config.toml
n_layer = 11
d_model = 128
n_experts = 96
experts_per_token = 3
d_expert = 48
d_shared_expert = 0
activation = "swiglu"
moe_layers = [1, 2, 3, 4, 5, 6, 7, 8, 9, 10]
router_score = "sigmoid"
normalize_top_k = true
routed_scale = 1.73
balance_loss = 0.00552
balance_bias = false
init_std_router = 0.011
lr_router = 0.00133
n_head = 4
n_kv_head = 1
head_dim = 32
vocab_size = 8192
norm = "rmsnorm"
norm_place = "pre"
norm_eps = 1e-05
positions = "rope"
rope_base = 10000.0
rope_fraction = 1.0
qk_norm = false
attn_scale = 0.177
tie_embeddings = true
parallel_block = false
init = "normal"
init_std_qkv = 0.0789
init_std_o = 0.0
init_std_up = 0.0789
init_std_down = 0.0
optimizer = "muon_variant"
lr = 0.0104
lr_mult_qkv = 0.4
lr_mult_o = 1.5
lr_mult_down = 0.7
beta1 = 0.95
lr_head = 0.013
grad_clip = 2.0
warmup_steps = 200
schedule = "wsd"
decay_fraction = 0.557
decay_shape = "linear"
final_lr_fraction = 0.1
batch_tokens = 65536
seq_len = 256
doc_mask = false
train_tokens = 670800000
steps = 10236
dataset = "wikipedia_en"
Below are experts of layer 3 (counted from 0) of a mixture-of-experts language model. Rows are named router (the router's row for the expert), gate (a neuron's input weights, with its number), up (a neuron's input weights, with its number), down (a neuron's output weights, with its number) and show model dimensions 0-127. Each number is 128 + 32 x the weight over its row's rms, rounded and kept within 0 to 255. Numbers have three digits each.
After each expert's rows: "gets" lists some tokens that make up at least twice as much of what it gets as of all text. This comes from a sample of Wikipedia text that the model never trained on. Tokens count by the router's weight.

# expert 51
router:121139155132129151117106131080118141134132163117117169098112124127127155107135165087092130122184102130168175144125113114072186101081138141115125100121071190156093146187160112121142126121117135075124154145118095172141174124160085154121105153137115147124178210129114190107166142142123054109110088152116104107180102122146177172099182198057108136131052148145134161181169082183131130182153
gate0:116199155101118129160082162172140127115098078128101123140080083079122121065125163099140115151112183115144150136130138191138172126154132146113105098163129164107083191119086091130095175153144157117119187120112079094029183156178144122097096134120160122128153158133097081136142126125099131088123102107144127210106168170149115131093121093093126142124051144097163148108128069086124085115083
up0:160120104107120115174174130093079131166151179116114147134155105168161149115108110144112154088145096106212085136074126164124102135123169111114122138093131127046109167166120188106163172119134115168122125124158117165144131113116132162076134127119070046169160119152141248070160159101129121107148094122118137143142137146046107130121140111148166125134163073157119096131144085193104167107116
down0:153158048086144148089173083093161112166138110111083177099146166245085136169105098126094121142073109125127165150166122124119094120149124111058110154121084114141082153088108121152116119104154151112125131180120135080180188043149161132149133080138119138138108104148126181134125113151146208092142093102128095119123113131132203138118141128117185135094151147115162125148119084157155149103157
gate1:110142089079151115156113169144155136098155159109119174152160118111146188110123200149142093181102087123101090103131106113132135133097109132138151119122101211134128010196178082125128138160129116120170155145181139160078134156101130086122139087157162138110169116140127089125141130167146073173155139104169106187132109133178132147142128193169185156099117143155160145168133137107136201113173
up1:134089159168116116069169109137139126146176144137153131118106110136115136175143108108122078173176166107155222166139173117090098127168111129118137130121149082119143169081073150134150116118122113113075081133115136143144185114163157214109141221127156127133092173133122150155137134153124231113100112116104138075124086106078115157139162105084062112152170104117095151095139090151106090161109
down1:136152072147156195170119123138089147091204099172102152129145157158119174090129150131119136078090168158117107137187198182154097159145174102118159095071107133111151070131088110124120131145140128130172171151136159121132121123169176060104203114108151137189145136104109146051176099175121080110139147121196118126103105138187103145109123140117132105138108177110142104153188132105107148107156
gets: "1", "2", "0", "3", "4", "5"

# expert 38
router:187108178118181142129132107114101117125149178133130127128126132136120093106124158099113138117123160113115134145067242127138126153125146137143186106081116151223140160153131117133141180077078130146119144130106106171114141142132138137122124101149110113077171157100116141065185065183130145162112072072149120092133096102127161159083174171076137159152039141096149129116127058143126090134141
gate1:154145193146117114128145131143097122172101152179099118093165071075141158141131133097178108105124115100097151118138108095060143115145129117118163153140138075000097133139135140117098109103144150074140109144125126143111179112139116102065105144156117100059101139144160144100126132130086124180095130135135058167118140053134114111159081194122140086134167129117099136174093101076128107111126
up1:143157115096169139042173099114119159102097172093151173108125178067137120132084093140054155126126169143143108099125112106149160118209128094170076100127133132176123171159178158103135117132200108153089156128165179120173067098131082152107142065133142167184131155125128136150142102120167111184110184115113113089157098131129135138086133105140171126110159119140160100109143108159122143164208
down1:213097096091171145132132099031135101163133155122135117094125110142145133159112114135138076137166099118152117143152084137155170140183057112177120100110114084121128110118104129101071125120095080117056098129133129141127146146146124217076161139117173213107139130138104106150147130179130085090175119103111098134118156126150170175114082093150087071107160157102077162191096129133140121142147
gate2:149120128008075167126101166085083185137145124041103174152124103131179161110089134106153131150134071102176143140118100140094169118161122153169142150130087083128109122167120125131167105128168157144166154141135154136104164112182169031089138137141120104108102123129150126074164131083139134104134087148123123087108144059162135109137130132151120119128069114154200074153148140100138119140164
up2:107118106219121139154116095129112068146119102144131082134138118151102126151120141153138174060107120191142159108147141134183154183124154125150121132165176094123095116110127131140160054181111115132119124124131091124213094162122066146103087152099089105113088201109104132073179156091100116089118164085111144136140138139106147057121093102143102111088128100125024120111155147113168155088101
down2:175168192133116111149121099094126072153143089164134151176123181201150081126158152137125177162165120101131109121130091143100081109088125147134118106127103161125070163100121100120083107179113151158181139137163098152123110089090120110169168138106172082045172120119134127139106190153146137122180173134118203168171121101090111078098146128088165114161146195144159164151163144159178118128151
gets: " \"", "S", "M", "B", "C", "A"

# expert 39
router:128116160132170167138093127133154096135114147149086183091111147226072081105140120095111088109136173119109172135109152141144101100124121131132124131137092142166141170169162105108165179105114117071085149199099132175131198114116120159116088143151108095075114148083110172107147112126037074115173065156150112155176109116134130150106116189100109154127041143113126123138151125094082132122086
gate1:081174134133137142119155118121136118101134131108123123119109109168094120130096133108171123142131148190114249186125222173156141126089139124121171142155122170145161124094121133152071104110127117053120124151060130103180158153047147148133070145108193113156127138108147113156127147104113091114194148103150103115125110101117117172105091165100097141199126102144101099069150108101101081091131
up1:157105086088110132204129128116147077159086119154140130133111072129184134174171111130122087137114128092128056145146119092122124122157120144134108135135132096088129166129154130126227076117135160191156095105122125136133110088227128109122157149162081143090131104109129151113128124142074133182086130181066181146096106112098171077176157096193143088099117142119115167135058128095165115128119
down1:180140142107171169111095084125150167133074156152181109147153112110062085106147108123140200080135070156092164114129124121106111149141132149217098148141108083070126206157102100137096166174098168181089119120145124127063121126140140094184120138126161124172132169093143110139125127155118089106134109134181196099123130115089113194161097127132111072084109170118161124157157146146122142074113
gate2:098180178173138114131114123145107079103151161119101121100140110153102148112134098144135107115147125152135162048125097147101149129108164168104168117143147140137123143109149071089132163150139126070088122130147121086196104095130156204136094061092087115134112129136130060175140099160058102175122103126146114084136138130143095192149088169082081098114087155044146150133041106109144109153083
up2:143193150123133123156155109138125115172168145117125125074126103145125103084182093158130132128146089120139086143060115165088100131126118140069150187143112099148133110107168054109126146110137162090081108123188126113137099087092160131065125066120147121179129116172130093158143103124125127107130096102074139079092163183144130192122105144117113157136094101121105193145015136161199113120172
down2:135111127105103132102140123096111119062131132172126160121096104146076134134121144154095116041122204134138150116101179116130116110126134125101139159110119084119080159121153117126095120055125160139153099136118111211075137166108190149092220091095092100152109118122124143156107188129179120129054144087067156125062083089134120191127085063163131148124121104131147108127179116098154144115135
gets: " (", " | ", " ", ", ", " in ", ": "

# expert 55
router:190122164139184144085116103125089073155133183139108104051135153128111149113074150115149135124141126143131081132148128125102159168116104093115154145119050167141122157187139116100163142065086111128067174116062132161163143168110085168146089121130111129108175204085084118107186086172088078161141146079163106103166088093147139094087142136156135111133111145097105114118122070178150122146122
gate2:163150142118130078117157136047147102137093165103157132086144085121183136110101151109076210132135179147181135180138165057124104186064082150106132115121168100125122109188147177164116177142121134159108135128120142147120161159139175104129134161093120119061152167161192129146106162119078115117150148095189090145168108134143142118136161127102085136075149144136076074131122130140074090110173
up2:158144139164126096100098128117141098080149109063128114081108165113099156094038148167085111162122145136111132148123170040164115123117140156153189129123107119116091112147142142169166191124079135067140134106078105113194148089144156063131112141132165100120150142104111115154143170091108136142105178149213097157139111148104053101134152109091125123102089157123093152128095081066088146147166
down2:124143141109114116088146190116156134111156101074117158101069150177090120170089172117140106093109161145192136136106136089138099082114176118122148130082117190086144140107085116109161172078135111131073097078108150095212067094155107169085097121182142131127088099163092104107143210117137166169125119145134116138108122169055100111166158108186126126085121132179113148121150110100124178124106
gate3:135121142068145101112120171077138106128163041130120187172158052110153092166142123155143152155128074092129117130131142186098137093121154103213068055110110099151129128142125150139131121144151167139098112141118112123170054102061123097132177073155135097128127121148148112077152187146118141077146146134183178122133105062087172122091114112115108146134107133116152137185151120119110180097158
up3:138081090041122162121119186140127125165223120125069099148121107130171106115154137136193214144121124119038074109128181158087180182182148116153130094103110087075135088108107124099148123151062103116167133132115123139124129166111157120146128170157113154126116121108117141074134158191130111105105149141151126163146107073123140120141137088149109108119113135077095182119133106131154180157084
down3:122185124152166086063172183164125135123061110148106089097085131115142162125102111172107120127082130110119071133116117098059159158103117199060119121136104106137089137134148140104186119155131138134100113125168179127154091160125127118074097185084124123165176118143122142158154118085136214103116140157138100141143107141131150088131122153155187158144123128087076150168085049153102151156062
gets: "C", "S", "P", "L", "M", "B"

# expert 32
router:125085151114158131090111152096129107227088154080128154120096156156143148112175095088153142122157128117142127178129132124125131121073111123119184113073090167103081119213162111153121160105078158057099138182119133153105118159147087111162108148134112096105134167107118117138225070167113146182125113145152134154105103047076108095114148149125115133129112162108150105101108075156093119175173
gate0:125126129098151115114124152151119099174178156126119089136095179116134099171095111089101151136148131125133139115155098082138172117080111096125176170177073170141111181156143067163106088209178195108155095140153163172133120182136153065155164100082158067131134160142122100174169141187130121176141095085119114104115141147161088163166153163133102107215161145165119146110162109169115132142128
up0:154113157134156083124113151157090168034119146161118158140146139094104117140137149110120076153110136034150086110114124094152176126034145109186135102103103154076116096122071059164112103165063140119150141143118141125061159139104092157189137167108189152088166138124087105171169106110141117088113078081093129106139101144185135085144157150142140104165126129146093153122116125125083128135127
down0:047123086154164076139121144146142135171144158149206115163136102114125087144135083154138113092123115188131103129175093174088146110117169172096218096167167202132152135154123118116107111173089159100092148139109188144109135108104146126166134070106131088088152118172057121114178093115186112160154096170130085114094097111134146142151098137136165132140131137096083115117150111141140131199182
gate1:138088095124131091080134136065164108207159050152166147127123131117137167125126128107146171098147143144114169151123161104121069133171140162209142099192121163135101147097106142139101179100098113129132110142145129200151112142215136141096185086143128113075124157137107151099169084141124128139130117098063096107098175113201123130160160129101076124129168163113092106153163113117159157174079
up1:095115125117111085128154124102090111150142128064147146135105102140113152083153156168111120037125116120100102208102132112151154183171128146121110138194135109138112160132142159167110118191115124147136117112148138146092126157162127113162135160133126122098125119169126153073145119175192132232173147139031192133144134200094151041148102087140070131125154123129087132112097115095114102129109
down1:102131144145102138126150168139137155118093190123158167110178073161105110123104114115113124098113167118073108146101136120065174126087124114110132155177162108174153163109137146059127083188146139099105114144122097056141121148156167090106154112198106093133134129170075124089155145100134095080174151123135186089159105145150223150201171117103094063112132124079093105147106110122107161153090
gets: "w", " W", " H", " w", " st", "f"

# expert 95
router:101153166177166151109059100089123139182111095093117154095099070120129133139112181091154200148183095093160135082158151139118127177100075158153136145128083138119149099235143118196160134084136149078111127149088118082106143112092109068061099138125164083092136139110152192116177106128128121114179130150148089127155085125111138159098149120108137161144098189120130165138135104154114132105110
gate0:148097133161134137109135105136138121111188141095098165092120073143125144142072082121126111106160094101135183114145153163090183159070083127133103158137129119092101140140134124104169136160169110048128151106096126125084068158133071106102123097141092122120162097140109149170167111126120135132166126130111077059098163052120173180145147174130078166168144142210148189109106139126219159129118
up0:146157154192116123198151164146098122163147133152093170154140164100089114096091138137103160111126142118183134150122103161144061104109140153115127139136132087145157132136060130116070187135197140185137128166078148128094179126138150114161127137077124194146144146130082122156186120178167091141135136111107175085144157159120060168134114109113148199147076152072141138076061094121127156157099
down0:124113113140110074163136082127178154108144162095073089087128131117169152115157110124127068046102130126138189122142154083131142202148115148150124150094118196164154199134139112152092167114086103068141061133142115154135131132112137120138081093139103103140115157171149173123165115094104117098151154123086181072144123102146142121153166117077182097129152124144177125066163111095170152209157
gate1:112133164166136146149112116130132165116130073094107219088089134128148115152177072160130107123125080176114169099115215109152101137126141172205108126117126158139150129192159137157224112172084140064124175146109103079052137140097109117122117120120119127134111096094118163129184110170131174153143140136113120153107091098104180144102104140151106185097135194134171155139101156140106129165139
up1:153055167146105103097127087133122139104104189128154070184105095100078121135091168132123226133134184103135143180119113115119143112148175120114095155076126096115094185077118110096092162144157123163131118080128113151101125175154124162179160159170130128115141138128136062150162147036124129148112136167121193121126118155066120128126129193122079095056128130157129144084108099149139144140099
down1:184157174140109153115129072217121046115080147106103159104161139079146122167143125117119183142073131151191132116096087147137147133123155111202143147106108108111133181141135136100195119143178090079103111100100161140105133099100111095179162153140090158159126170099094126093117121188120149162149129099116141138149208101074125112137126141103083084122182086131130110162145066114138110144084
gets: "om", "p", "op", "ip", "im", "ap"